python train.py --n_experts=64 --d_expert=128 --router_score="softmax" --balance_loss=0.0019 --balance_bias=true --num_key_value_heads=3 --norm="rmsnorm" --qk_norm=false --parallel_block=false --optimizer="soap_variant" --max_seq_len=256
Below are experts of layer 4 (counted from 0) of a mixture-of-experts language model. Rows are named router (the router's row for the expert), gate (a neuron's input weights, with its number), up (a neuron's input weights, with its number) and show model dimensions 0-191. Each number is 128 + 32 x the weight over its row's rms, rounded and kept within 0 to 255.
Before each expert's rows: a language model's description of what the expert responds to. This comes from a sample of Wikipedia text that the model never trained on.

# expert 63
Description: Time words after in, the or on: early, late, mid, later and month names like May, November, e.g. the late 1700s.
router [147 117 111  72  95 131 101 114 126 130 163 123  91 132 162 189  97 100  84  88  90 156 133  78  86  93 124 149 126 115 110  97 112 115  80  91 145 165 161 129 132 195 108 115 127 162 101  90 131  84  70  54 143 106 157 118 101 151 104 153 146  82 116 160 158 157 117 100 123 118 130 105  85 108 124  73 147 144 100  79  98 184  33  77 119  92 168 139  57 137 169 116 157 149 116 132 124 100 155 126 101 109 172 189 201 215 130 114 168 157 116  86 199 167 110 151 130 103 109 116 156 108 133  85 130 134  97 119 121 122 118 102 109 128  96  89 158 138 139 157 174  90 165 107 114 188 179 147 106  99 106 107 137 100 134 135 124 114 152  99  72 156 142  61 161 142  90 113  43 158 161 141 111 103 126  99 109 150 169 125 127 151 120  93 136 152 161  98  86 135 153 172]
gate0 [108 151 116 168 110 199  86  77 113 205 128 137 137 164 124 123 140  79 134  71 142 108 152 139 140 153 136  87 121 128 204 140 213 136  67  97 112 119 132  98 159 173  68  95 116  65 114 138 101 149 110 142 154  88 173 138 102 162 133 171 121  91 157 135 129 147 179 141 124 117 134 135  81 169  58  86 155 154 143 112 126 148 146  96 147 163 155 166 133 145 114 116 146 175 134 170 121 105 134 170  79 115  74 145 140 201  97  98  98 134 107 134 135 136 101 134 146 159  87 131  81 119 157 147  96 123 139  67 143 176 185 136  64  92  96 126 117 121 112 173 134 120 120 127 178 127 185 107 114 109 105  79 136 209  83 132 170 143 107  93 111  86 100 122 127 146 132 162 124  80 108 164 117 171 114 132 124 143 113 127 108 154 116 125 169  96 186  65 175  65 138 177]
up0 [128 148  92  93 111 177 180  56 145 169 107 103 134 111 169 150 129 116 141 175 147 148 123 133 153 171 104 162 127 116 160 122 202 187 136 143  85 153  88 165 173 170 122 136 137 164 161 152 119 145 145 116 103 125 148  69 170 124 140 203 126  94 164 100 131 168  84 108 172 113 144  97 121 128 107  97 164 122  74 112 110 131 129 140  96 122 104 148 120 137 172 156 165 133 106 178 145 118 165 121 112 145 104 122 147  94  92  90 136 227 176 109 172  98 133 109 148 119 105 123 140 137 150 158 140  86  78 129 115 223  87  57  75 118 100 147 134 162  79 179 102 106 182 152 127 129  65 139 112 126  75 177 124 199 127 143  78  83 122  82  99  86 147 134 117  71  69 172 116  94 110  93  86 108 115 133  99  79 113 123 129 128 121 118 103 108 164 114 172 133 134 146]
gate1 [130  98 144  92 140 172 133 147 138 105 134 171 137 100  86 119 104 129 161 139 108 150 132 113 140  80 146  96 115  85 125 213 121 149  59  94 163 100 120 135  77 166 103 160 160  96 122 108  75  81  79 133  98 122  68 177  29 121 125 120 127 141 101 142 181 138 112 168 145 141 113 155 173  37 123 108 118 169 132 200  89 171  91 106 159 179 152  80 110 126 106 121 102 123  81  96  50 140 155 131 122 124 120 167 199 137 122 162 132 131 148 115  92 129 165 135 158 122 135 163 112 132 131 112  89 152  83 165 147 139 118  82 143 133 131 105 111 129 128  79 148 131 208 174 113 149  92 164 123 147 115 124 121 113  68 126 170 108 115 105 129 111  90 126 169 128 148  72 109  67 205 117 153 192 164  97 110 140 100 188 111 164 105 120 173 135 137 116  96 163 119 109]
up1 [137 117 161 148  89 120 122  95 101 120 105 168 164 109 110 121  68 145 124 148 115 148  74 160 153  69 100  74 159 100 140 159 162 159  95 110 170 123 170  77 146  95 162 161 118 110 119 124 125  72  87 147 159 152  88 146 118  94 139  91 207 112  70 125 128 105 131 110 134  84  91 117 162 120  85  80 128 154 114 178 102 113 101 108 168 175 121 163 128 105 130 142  86  79 104  80  95 120 115 123 187 140 106 150 148 110 118 104 139  58 149 116 129 164 133  89 137 188 105  82 133 171 131 120 113 108  96  84 131 104 106 183 112  79 100 164 118 123  66 117  90 100 181 130  98  83  72 178 151 126 107 144 185 148 112  71 136 120  49 135 133  69 108 146 114 106 164 145 103 151 170 134 153 141  81 195 176 147  80 200 121 147  68 122 170 167 125 150 160 126 120 138]

# expert 4
Description: Names of countries, states and regions after in, of or a comma, often in birth/death places, e.g. States, Australia, Nigeria.
router [111  92 165 110 116 167  65 126 180  85 191 104 131 127 103 136 131 143  98 124 126 136 111 106 104  97 135 136 128 117  87 129  77 135 161 150 231 122 112 194 138 114  89 116 107 128  65 129  84  92 131  92 138  89 181 137 135 172  76 112 247 106 161 110 149 155 194 127 149 168 126 103 111  74  90 126 129 196  94  84 106 142 115 103  98 167 137 151  99 125 140 125 106 181 152 103 130 177 148 133 151 110 122 126 113 135 122 109  78 139 136 118 161 126 102 169 128 115 131  88 140 137 140 112 125 156 134 120 143 131 127  90 126 213 117 105 118 173 171 130 181  84 106  77 124 151 155 219 144 125 128 130 109  66 130 182 122 112 130  81  76 158 121 121 176 186 107  90  83 166 113 108 201 129 127 126 106 162 157  92 124 139  70 115 123 110 163  99 134 138 147 141]
gate0 [136 128 133  60 128 141 171  94 149 137  75 167 109 136  93 158 130 135 140  93 156 103  90 137 175 133 137  99 137 125 158  70 155  92 161 140 182 156 177  78 120 122  60 127 155 102  83  84 168 164  94 145 127 137 126  94 148 114 185 149 161 171 102 129 109 106  42 139 166 147 138 114 152  95 108 120  96 160 154  79 148 127 124 155 164 129 123 140 123 160 114 139 132 127 110  96  71 210 133 117 166  97 150 102  58 132 140 179 104  81  94 138 157 163 160  96 137 154 135 148 145 126 116  69 170 120 176 171 199 190 159 117 116  99 119 134 155 138 130  90 115  88 169 147 142 125 130 124 136 163 110 151 119 135  90 147 155 169 157  42 169 157 106 120 170 133 117 188  91  54 120 231 137  97 145 135 136 161 140 105 106  97 141 156  97 153 152 173 125 164 156 142]
up0 [105  81 147  79  94 203 189 106 141 145  95 136 165  99  69 163 155 164 115  65 147 147 111 167 137 135 111  87 113 112 134 145 103 132 128 144 159 161 141 121 110 116  99 142 111  93  29  96 165 130 124 166 114 110  67 126 159 151 120 209  93 116 133  82 137 129  98 133 123 149 113 150  97 134 117  58  79 132 123 114 158 125 103 189 189 170 136 173 106 171 115 114 155 112  92 138 138 173 136 141 168 118  93 115  91  66 161 136 139 121 139  77 125 128 163 132 166 193 100 127  97 161 116 100 119 170 171 160 188 151 196 121 107 147  93 124 134 150 119  65 116 106 180 113  85 105 126 112 147 185 125 156 127 122 126 131 161 145  89 104 122  94 173 170 163 151 121 149  98 108 113 200 203  94 104 163  92 170 112  98 104 108 161 124 116 163  95 163 155 121 117  76]
gate1 [122 156  99  75 139 143  95 104  31 149 114 150 136 126 107 133 121 158 110  91 102 126 142 101  93  78 136 143 137 163 119 154 134 110  95 121 178 147 113 122 135 178 155 173 130  85 123 135 111 101  84 144  76 167 104 143 159 125 128 151 156 115 152 130 153  97 145 191 110 107 114 168  91 147 124  81 156 109 110 156 162 171 130 109 128  97 190 155 187 138 118 166  93 142 131  95 156  91 156 151 155  92  70 110 160  90 162  97  91 171 127  23 123  85 109 151 125 144 133 163 110 157 148  76 120 150 107 101  89  67 166 137 106 118  86 116  87 121 116 113 130 129 129 112 228 147 113 118 142 149  93 169 133 130 151 157 121 156  97 149 225 158 152 169 132  77 175 121 159 155 165 187 139 195 137 181  94 165 131  86 195 138 113  91  99 161 143 126  80 137 143 123]
up1 [112 121 107 161 162 172 164 162 115 150 155 160 124 140 160 126 153 132 139 134 126 134 168  98 165 146  80 154 133 127 130  91 152 145 142 159 135 100 174 134 139 131 129 105 137 140 128 126 154 122 103 122 195  81  83  93  78 137 142 135 130 162 156 155 139 170  74 120 114 174 111 151 128  93 117 140 138  74 172 147 126 113 123 113 171 173  94 131  81 130 159 140 108 148 143  93 109 144 102 114 127 177 205 125 101 171 135 148 178 126  89 219  85 166 122  66 152 138 129 123 128 128 136 164 140  86 138 115 122 140  92 132 163 145 170 155 216 136 155 108  83 147  92 158  62 139 145 139 138 117 151 124 131 146  83  69 144  55 157 133 103 154 128  71  58 154  93 139  50  62  66  80 103 144 101 152  91  86 167 106 114  78 135 124  96  94  88 153 177 120  37 132]

# expert 51
Description: Table pipes after numbers in sports statistics and results tables, plus at, attended and semicolons in number lists.
router [ 45  97 153 133 141 136  89 148 129 114 109 141 141 118  81 173 123 154  67 122 143 151 156 122  85 164  86 182  64  97  81 129 127 131 100 116 182 166 201 170 139 120 106 170 142 172 161  87  74  93 151 120  99 141 126 113 122 152 112  76 152  32 133 136 147 178 134 147  87 144  74 128 139 117 106 109 102 129 144 133 130 116  94 145  99 165 128 115 140 145 157 115  87  82 100 136  99 185 147  87 120 129 104 185 108 154 137 121 103 176 105  85 116 140 116 102 141 121 101 109 171 133  22 136 175 149  67 126  77 148 136 107 124 156 115 137 190 163 144 119 181  99 164  80 152 196 171 207 185 166 142 116 135 121 165 140  97  72 138 102 130 140 123 120 124 173 136 100 152 131 164 107 168 160 123 149  95 145 107 117 109 147 116 116  77 101 119  82 143 122 180 130]
gate5 [ 87 122 129 117 152 137  79 212 179 127  95  88 139 160  97 113 131 175 182 132 101 113 165  81 152 139  82 143 122 147  95 179 147 121 143 113 151 139 124 162 179  61 133 123 109 179 127 157 127 154 145 122 142 180 201 150 196 186 103 115 161 131 105 173 114 124 104 170  90 142 112 124 106 133 134 104 122  84 119 126 116 137  99 134 109 131 113 120  72  96 162  96 119 115  94 201 163 118 161 183 135 115 107 120 171 139 138  72  74 170  93 124 120 109  59 106 113 150  60 189 162  91 102 189 113  94 127 150 138 182 117 170  99 177 213 122 106 127 134  82 117 111 146 116 101 150 160 125 149 133 137 152 137 109 178 107  84 165 124 126 151 127 135 147  92 205 121 119 138 123 143 132 168 132  51 105 112  74 122  82 133 117 135 117 162 173 133 159 120 162 194 140]
up5 [195 158  75  96 126 142 112 142  96 141 117 134 114 204 132 145 148 129 117 136 168 131 165 176  81 153 133  58 200 113 148 117 146 159 113 101 153 148 149  60 141 186 132  92  97 125 119  83  96 116 113 142 150 144 113 103 185 145 152 185 126  97  91 100 142 142 134 118  87 142  87 110  89 100  89 178 107 124 154 111 140  73 122 131 101 116 160 114 167 136 114 167 115 166 116 163 127 138 105 111 129 138 100 101 167  84 146  79 104  85 145 109  80 140  81  91 136 189 133 119  98 112  96 170 136 153 182 151  99 148 155 148 179 191 143 161 135 156  72 173 169 111 133 145 172 134 137 143 122 101 119  98 106 144  54 104  54 102 124 125  48 137  80 198 169  65 108 137 147 135  97 135 187 124  91 115 104 106 110 113 112  73  82 147 121 123 195 138 124 168 129 106]
gate6 [126 124  86  93 124 143 168 124 142 111  97 142  74 110 105  66 122 117 132 166  55 139 134  86 145 157 175 151 125 180 152 126 114 132  62 132 127 146 138 116 225 131 146 124 158 134 126 141 158 110 126 196 117 140 149 134 109 110 118 109  62 100 163 154 100 164 147 124 172 118 136 125 174 134 103 104 103 200 113 177 125 114 113 138 154 162 145 100 167 144 137 121 130 132 158 201 147 123 172 120 101  97  94 130  80 108 154  85 117 150 148 147 126 151 132 129 163  67 127  78 165 198 145 122 106 165 173 150 101  90 135  90 102  98 122 172 138 202 117 154 160 166 160 135 117  85 161 116 104 157  52 171  87  82 181  84 123 138 142 172 161 106 141 122 150 103 160  99 148 129 195  71 115 143 141 170  99 123 115 186 111 174 131  99 192 126 126  30 118 136 128 136]
up6 [ 97 140 147 184 144 128  67  98  81 130 123 103 105 109 192 183 151 177 140 112 177 121 169 140 114 122 120  84 133 164  74  81 114  80 151 186 164 172 137 151 114  98 105 152 105 127 119 115 148 163  60 136 139 124 100 149 143 209 134 102 164  63 103 116 105 127 129 133 112 133 110 159 141  95 151  82  96  53 156  53 121 110  80 143 151 124 198 111 108 153 128 161 127 116  75 148  97 102  56 136 162 128 186 126 151 186 127 103 145 142 102  86 191 175 104 126 117 135 161 110 143 157 126 146  92  29 144 165 118 122 135 176 127 143 179 148 139  64  62 129  51 158 158 146 137 132 115 128 163 143 159  77 119 140 126 128 134 164 102 130 137 134 117  90  74 144  93 128 140  90 109 141 137 141 151 142 121 183 100 154 160 105 102 115 177 133 162 113 106 144 132 125]

# expert 52
Description: Forms of be, have and modals following a subject noun or pronoun in expository prose, such as is, was, are, been, can.
router [128 111 128 143 121 157 129 153 145  52 114 135 114 148  83 155 141 149  85  62 104 136 130 134 138 124 116 173 115 144  95 115 140 106  71 114 172 133 168 137 147  86 125 164 110 111  80 125  85  89 131 144  82  86 122 108 106 171 109  63 120 137 134 105 112 174 122 122 119 171 126  69 130  96  67 115 189 162 120  98  78 156 141  91 150 143 151 112 116 150  94  70  88 134 122 123 132 150  98 139  50 146 120 111 159 161  97 135 124 158 119  75 122 168 132 119 116 111  80  94 133 173  67 120 123 173  86 112 127 161  99  82  86 118 129  92 171 160 184  95 167 109 147 189 142 168 126 105 164 155 123  83  46 114 186 129 105 135 147 151 154 190  62  66 140  94 133 133 104 167 155 100 167  89  75 107 118 153 134 147 137 121  83 119 109  90 199  85  94  71 175 114]
gate3 [104 156 209  96 172 167 124 182 143 141  99 156  95 145 145 144 114  74 128  87  89  80 107 123 129 144 128 146 110 164  89 160  92 121  76  87 149 146 142 141  97 147 149 105 114 100 146 160 134 162  98 154 121 108 145 140 174 190 101 110  66 137 125  89  58 111  92  87 110 117  99 127  96 133 102 125 114 195 166 171 119 121 126 129 132 133 152 147 122 133 147  78 102  51  35 158 158 102 133 108  71 154 152 137 146 182 124 134 111 134 103  78  84 151 179  96  71 108 148 133 115 138 113 124 161 110 101 112 156  91 114 112 107 177 100 191 148 141 121  83 118 122  75 188  92 151 107 100 120 114 121 117  28 138 128 166  75 143 141 116 127 130 111 135  66 171 173 207 117 134  97 153 146 130 111 175 108 119 188  95 153 101 141  92 139 139 131 178 126  96 170 139]
up3 [ 98 108 127 121 139 130 195  38 108 176 143 155 143 124  42 137 148 165 166  96 132 127 116 134  72  64 159 125 130 110 146 104 164 140  87 129  30 122 130 163 128  93 135 149 111 143 110 103  90  71 126 152 170 122 111 156 109 133 157 150 103 138 131 164 161 102 153  88 112 163 120  88 182 137 125  47 163  99  93 114 160  92 107 126 107 129  79 142 150 185 109  92 128 130 137 176 193 145 108 104 188 121  89 135 117 119 136  97 185 106 142  73 164 145 115 131 122 129  88 145 104 159 118 109  72 102  91 172 130 138 186 162 145 139 162 100 138 115 110 145 161 174 142 174 163  49 122 175 185 131 105 157 154 141 167 162 131 100 172 154  81 133 152 123 120 112 149  92 124 158  84 119 114 153 167 104  79 137  73 131 139 126 113 130 122 101 127  87 140 155  75  53]
gate4 [111 102 134 204 161 113 132 135 130 128 125  78 130 154 135  97 101 148 107 152 116 146 137 133  86 190 142 118 170 158 126 132 126  97 108 120 117  93 122 176  75  81 180  96 135  46  77 116 137 130 124 152 108 108 192 126  79 106 125 150 113  77 148 110  69 105  76 121 109 111 130 126 115 136 116  99 126  67 117 166 102 169 151 134 129  87 173 159 146 144 103 125 107 138  98 124 177 171 119  60 127 122 127 142 212 142 127 129 152 136 199  69  72 159 120 166 103 165 165 118  83 141 105 142 129  96  74 168 129 101 117 104 143 124  53  97 168 173 116 135 151 172 169 138 116 149 191  69 149  83 134 128  84 162 145 114 171 159  97 133 187 172  90 141 175  89 158  82 131 107  76 104 182 168 133 112 123 143 113 111  92  74 131 137 170 183 141 171 134 116 159 123]
up4 [135 108 161 138 131 137 144 111 162 104 111  97 148 147 116 120 137 137  24 131 105 155  89 209 165 130 125  74  86 117 139  48 104 138  81 125  99  23 122 191 111 117 180 106 122 106 105  88 163  87 146 115 137 150 141 150 147  78 110 151 159  80 153 158 115 134 103  87 128 150 133 129 161 163 117 175  72 125 111 159 104 138 112  98 173 101 153 130  88 119 125 119  88 137 127 163 167  95 125  50 127 154  90 163 161 107 139 107 135 140 133 177 132 150 110  99 166 159  97  85  52  75  95 151 176 112  96 155 176 132 100 171 137 173 112 108 155  76 135 152 143  81 106 121 126 192 109 111 119 152 139 151 129 138 148 154  61  86  83  90 139 108 196 103 149 150  94  92 160 130 134 153 156  88 164 118  99  94 110 160 117 127 108 165 153 136 170 129 110 136 176  79]

# expert 16
Description: Pipe and semicolon separators in sports tables and flattened lists, especially after column headers like Pos., GA, Votes; also +, before, after.
router [ 87  84 110 158 148 139 136 127 133  79 105 107 127 120 129 101 112 126 117 124 179 179 111 101 117 127 116 139 150 151 123  96 118 181 101  64  96 158 133 182 134 120  57 136  98 117 129  70  78 114  82 140 114  97 144 138 132 132 113  74 156  99 151 103 137 105 169  54 116 148  90 125  89  88  55  99 170 169 138 107  15 108 140  98 136 124 169 129 152 166 169 130  96 138 117 113 100 149 112 100 100 141  99 125 155 171 154 131 136 119 100 105 151 146 100 148 156 128 118 112 157 161  43  98 142 175  77  48 149 158 119  77 186 157 115 130 147 121 153 131 154 116 121 140 190 113 138 101 158 201 132 127  83 109 149 112  81 114 163 131  85 128 161 166 173 182 129 175  72 184 104  83 186 132 126 143  87 141 188 117 117 116 109 139  72  91 140 113  94 107 109 115]
gate11 [127 161 105 170 119 123 166  45  89 152 152 103 126 157 180 172 127 127 161 144 127 182 141  10 123 162 139  88 146  85  60 144 144 114 107 121 137 103 123 102 112 174 126 114 129  79 176 118 179 122  66  79 111 149 136 132 134 142 117 184  43 152  94 126 143 137  84 110 103 137 153  98  86 139  89 101 121 103  89  82 139 189 127 119 153 140 149 118 109 128 121 178 113 154 153 101 109  86 100 138  89 109 156 171 128 154 140 150 119 116 100 151  85 123  77 163 111 114 104 155 146  60 164  98 126 172 122 113 168 106 194 179 158 146 104 192 110 196  75 156 140  60 115 111 121 162 156 152 162 131 155 165 156 110 161 193  76 114 165 163  86 160 128 115 125 153 123 188 155  92 108 106 131 152 101 168 102 129 106 152 128 129 128 150 112 128 127 156 106 130 169 145]
up11 [151 134 140 159 168  62 155 119  94 156 158 128 111  68 124 153 116 123 159 134 197 146 110 118 134 157 101 128  38 122  74 102 111 145 150 133 151 148 155 136 124 130 115 100 104 113 130 175 118 148  92 126 143 169 112 155 141 110 159 137 106 113 141 199 107  82 120 129 126  81 130 187 138 103 132  91 147 149 112 112 105 138  68  99  87  91 161 157 136  85 167 169 175 162 200 122 152 106  72 129 132 105 108 134 152 209 108 149 131 127  94 159 146 154 129 156 150 149 183 131 124  94 140  87 143 110 161 113 135  89  88 165 121 107 139 159 120 199 145 174 155 126  66 159  71 167 157 155  57 123 174 111 115 125 127 122  79  90 164 152  45 174 112 158 151  95  87 100 143 156 134  71 154 112 102 134 117 194 171 136 135 127 134 152  93 151  92 115 205 190 162 129]
gate12 [135 146 175 175 172 110  90 109 124 127  91 142 171  81 165  57 151 166  96  94 128 118 117 101 115 101 157 153  96 136 138 179 112 139 111  84 139 136 174  72  74 138  51  91  96  88 156 123 110 178 146 176 130  82  86  89 102 175 133 159  87 170 192 130 133  74 163 124 135 141 163 104 137 112 133 149 146 116 144 144  50 152 108  95  89 130 189 130 139 158 135 117 161 153 150 112 104 116 111 112 122 102 109 129 139 153 193 146 153 109 151 128  77 111 103 118 153 102  67 139 114 130 105 105 117 156 138 120 145 168  98 140 194 110  73 153 111  73  85 149 188 145 112 114 138 111 137 123  80 166 160 152 157 135 132 153 109  96 140 149  97 131 121 155 182  81 114  69 105 159 122 119  93 120  50 176 143 115 164  83 128 193 196 154 162 157 126 100 141  60 161  89]
up12 [117 160 133 139 165  91 110 112 124  96  82  78 165  76 168 107 123 134  98 123 120 107 130  86 134 123 124 165 115 145 170 141 137 145  64 140 175 187 152  96 115 114 112  77 115 103 132 127 119 134 194 148 133  95 176  86 124 118 139 115 125 143 170 130 146 126 120 147 121 141  94 136 116 127  74 159 121 120 151 152  87 130 145  99 129 109 214 188 194 143 127 131 105 135 113 104 101 105 158  94 105  27 117 166 134 115 183 138 113 109 191 149 124 126 108  93 148 173  87 128  96 103 120 127  86 155 158 144 145 157  81 164 170  71  71 131 145 128  53 182 159 148 142  87 112  97 146  96  98 162 128 119 140 135 157  98 164 115 137 147  81  91 118 150 145  91 106  53 203 109 158 135 111 102  72 146 166  72 120  70 123 158 130 135 183 218 107  88 120  81 144 103]

# expert 31
Description: Conjunctions joining words or clauses in running prose, mostly and, also with, but, or, while, although, as in Romeo and Juliet.
router [109 140 159 112 149 160 118 117 177  83 144 133 123 125  99 143 116 208 126 129 150 169  79 107 119 151 106 158  93 176 139  88 101 101 121  87 106 134 124 142 231 187  61 103 161  96  79 127 106 116 158 137 123 110 153 114 139 148  93  32 150 101 192 141 122 162 152 136 115 150  48 101  99 129 101 135 184 157 105 150 154 141 148  84 112  91 168 157  96 108 125  87  91  97 146 161  84 140  93 115 135 122 125 108 160 169  94 131 132 131 127 143 181 165 121 135 133  90 113  99 176 133 101  27 181 160 115  92 137 145 103  65 121 138  88 149 139 159 119  36 154  88 151 145 135 156 125 169 145 197 135 120 111 130 147 133 116 114 130 147  83 158 178 110 137 154 112  99 157 140  97 135 146  71  64 127  85 151 145 124 123 132  99 168 102  70 139 130  97 166 114 139]
gate0 [138 149  85 118  96 141  80 121  73 145  70  93 133 109  98  88  94 161 136 146  84 141 156 149 145  95 133 117 126 153 124 120  74 124 134 172  98  97  92  96  89 142 109 189 154 106 105 163  91  99 192 140 136 164 165 255 132  87 102 129 124  73 142 137 159 111 189 143  86 102 168 106 182 145 157 143 182 161 134 102 135 115 109  95 157  81 130 127 125 124 108 106 152 159  53 104 180 169 119  68 191  93 129 176 143 119 168 169 114  74  70 118 111 155 132 115 114  74 137 109 182 136 119 166 128 180 112 119 127 152 116  92  83 138 155 191 101 170 102 100 163 131 132 136 120 107 105 116  78 115 118  66 125 151 169 167 127  96 168 140 122 131 176  91 169 119 143 173 111  78 113 159 132 116 120 117 167 143 122 138  95 112  88 129 113 105  71 125 114 153 148 137]
up0 [115  92  78 103 116 157 113 178 199 180 168 174 133 150 124 158 116 108 119 107 166  86 154 181  83 162  96 201 129 123 198 202 155 124 149 135 172  96 163 135 132 147 134 101 130 127  96  93 120 129 126 118 130 100 102 158 116 105 149 190 126 168 142 143 167 111 185 130 148 142 130 134 122 146 154 144 139  96 169  99 173 166 240 168  79 108  66 132 149 150 139  91  97 152 160 127  92  89 120 142 109 175 144 154 159  99 103 127 104 166 117 144 144 148 179 208 120 169 141 121 108  93  84 100 121 152 148  91 143 137 131  71 105 154 142  54  87 144 116 159 121 110 134 115 133 163 126  68 172 160 123 135 104 145  97 113 159 133  65 114 122 112 130 164  95 165 109 155 143 160 193 135 173 161 161  91 109 179 131 134 174 114 143  59 117 136 122 154 170  94 133 125]
gate1 [102 168 159  83 141 139  99 171 133 138 117 159 110 116 143 128 115 146 153 171 113 138 111 116 111 160 141 125 152 199 105  98 139 162  75 150 159 122 137 117 128 133 125  31  94 130  75  95 117 190 119 117 138 109 166 120 117 192  90 115 109 161 131 168 133 125 124 102 170 167 162 113 127 197 119 135 149  90 126 145 139 135 145 137  55 147 101 137 118 143 142 177 110 178  82 103 153 162 145 120 199 151 124 119 128 170 101 174 147 178 136 186 143 118  78 132 116 128 153 159 135 168 228 109 118 161 147 185 146 140 113 195 123 124 103 122 136 147 107 145 119  49 184 179  90 186 155  96 145 140 113 115  95 142 101 162 104  99 160  76 118 126 205 147 140 102 168 169 138 132 200 148 149 108  84 136 168 155  85 103 151  70 160  95  85 126 108 114 108 131 113 182]
up1 [141 130 131 107  83 125 139 146 189 194 110  96 157 174 105 145 143 114 145  79 111  50 154 153 150 120  84 166 101 150 160 155  66 100 116  98 129 135 186 117  87 121 138 112 127 123 162 152 125 165 141 100 151 105 105 133 113  76 198 110  91 107 125 104 117 150 119 156 156 120 142 138 184  95  96  65 129 162  80 115 125 104 104  93 129 108 141 131 157 112 201  75 136 123  76 137 101  57  78 145 124 107  99 120 127 151 146 104 161 116 148 120 165 139 222 174 140 186 112 132 103 136  45 126  96 143 158 107 162  77 117 109  64 134 115 124 182 148 148 125 123 138 100 114 106 128 181 134 140 140 155 135 163 134 128 153 111 148 145  89  96 211 123  59 115 128 139 112 171 174 136 163 164 125  76 109 100  82 217 116 117 148 143 142 174 107 182 163 129  97 115 142]

# expert 43
Description: Percent signs and statistical nouns or verbs in demographic and sports statistics, such as %, households were, population, million, assists.
router [ 59 102  94 132 165 123 120 178 177 101 166  98  53 104  42  97 139 122 117 140  79 144 131 111 157 146  98 142  98 132  69 120  68 127 111 103 160 117 144  72 153 149  96 124 122 136 125 123 125 105 140 137 132  99 137 104  92 146  89 161 151 123 142 173 119 123 156 160 112 143 137 120 121 105  84  73 173 132  98  99 120  89 148 160 125 155 158  87  89  96 147  78  85  98 136 149  89 162 123 149  84 140 123 181 162 167  64 143 110 166  57  90 164 123 115 150 131  71  87 103 146 141  98 106 145 169  81  78  92 114 124 133 134 195 142 119 109 150 128  38 110 127 126 154 158 207 140 177 118 148 138  95  68 158 128 120 133 110 131  78 157 137 154 157 142 175  86  86 117 152 144  73 203 110 113 142 117 140 142 127 169 149  93 129  67 146 126 141 179  77 110 165]
gate0 [159 137 134  75 204 120 124 100 121  93 145 117 131 121 131 150 108 146 162  92 107 156 153 111  97 189 136 142 125  87  56 128 114 102 116 115 127 130 136  91 150 163 103 114 126 153 140 112 127  85 220 103  67  73 174 170  80  53 106 154 229  91  49 106 105 186 150 148 103 155 131 115 123 127  98 140 169 169 125  55 111 137 136 115 105 143  90  74 116 100 137 136 173 126 168 105 131 166 146 142 107 158 104 148 166 135 156 123 110 124 143 108  83 123 146 115 134 141  77  72 116 149 100 182  97 141 117 198 163 145 109 142 178 133 185 147 164  91 149 115 118 113 143 145  94  81 122  68 158 117 118 116 139  97  89 162 102 158 174 128 135 104  92 110 134 141 156  98 126  95 136 142 146 124  38 134 139 139 163 123  64 162 120 182 127 148 155 166 122 170 161 104]
up0 [142 143 157  84 211  87 113  81 110 190 123 125 142 137  63 103 157 101 234 108 135  85 160 158 122  70  97 143 131  56 117  83 151 126 137 121  90 118 164  49 147 121 136 120  96 123 128  89  99 155 168 173  84 104 109 141 135 147  90 135 146 167  87 157  87 129 160 142 144 211  78  96 154 158 156 128 169 120 140 147 134 132 143 100  95 161  98 108 115 106 178 104 129  96 162 155 176  87 113  80 110 149 143 118 134 181 138 112 123 132 143 112 110 135 147 106 117 165 115 107 156 109  98 133 193 174 120 157 165 177 152 181 151 166 150 138  97 122 132 120 134 131 114 162 142 107 100  80 168  95 141 125 153 100  96 107  99 110 122 149 183 119 102 132  83 111  68 108 136  76 122 100 169 130  80 130 113 172  82  83  42 115  91 117 176  92 128 159 134 147  90 155]
gate1 [151  63 152 138 118  82  73 117 153 152 148 102 112 145 104 153 159 145 177 133 117 132 147 115  55 159 104 114 103 161 137  89  85 144 141 135 109 192 221 134 152 129 115 131  93 102 208 102  81 124 104 165 131 159 120 102 134  94 148 136 187 149 158  71  90  98 147 121  60  95 119 114 102 138  99 168 139 122 133 159 133  70 110 156 123 130  91 139 167  70 186  76 126 115 127 178  86 173 145 128  74 157  98 136 150 148 141  85  87 136 144 111  77  98 149 136 138 199 102 131 151 127 140 116 145 151 115 100 152 139 125  54 118 194 110 117 142 137 114 117 100 141 141 167 170 126 136 150 151  73 127 119  98 113 155 120 148 221  89  75 103 155 199 135 143 127 119 127 132 172 143 143 136 101 137 153  95 131 132  56  84 136 145 109 125 166  98 147 183 142 191 174]
up1 [145  41 126 116  80  68  93  94 122 160 147 127  79 139 159  73 121 120 111 147  70 106 157 136  70 141 137 126  99  92 142 114 106 158 126 160 136 102 159 130  92 102 174 175 133 175 115 138 101 149 116 155 122 165 125 106 149 159 126 138 164 133 137  86 131  55 158 144  80 114  70 129 112  78 109 125 132 133 112 160 187 154 110  90 114 124 142 117  95  74 120 100 144 128 126 158  88 151 103 144 112 149 110 131 135  86 120  79  82 118 159 140 153 104 157 147  85 149 103 144 125 110 112 127 127 200  91 112  98 175 112 111  89  91  81 113  98 168 115  83  86 162 164 167 184  96 148 123  85 121 102  72 119 171 130 108 161 126 178 152 153 144 200 162 102 108 109 155 164 171 137 139 104 151 156 182 130 153 191  80  77 138 125 136 104  71 128 194 216  97 140 197]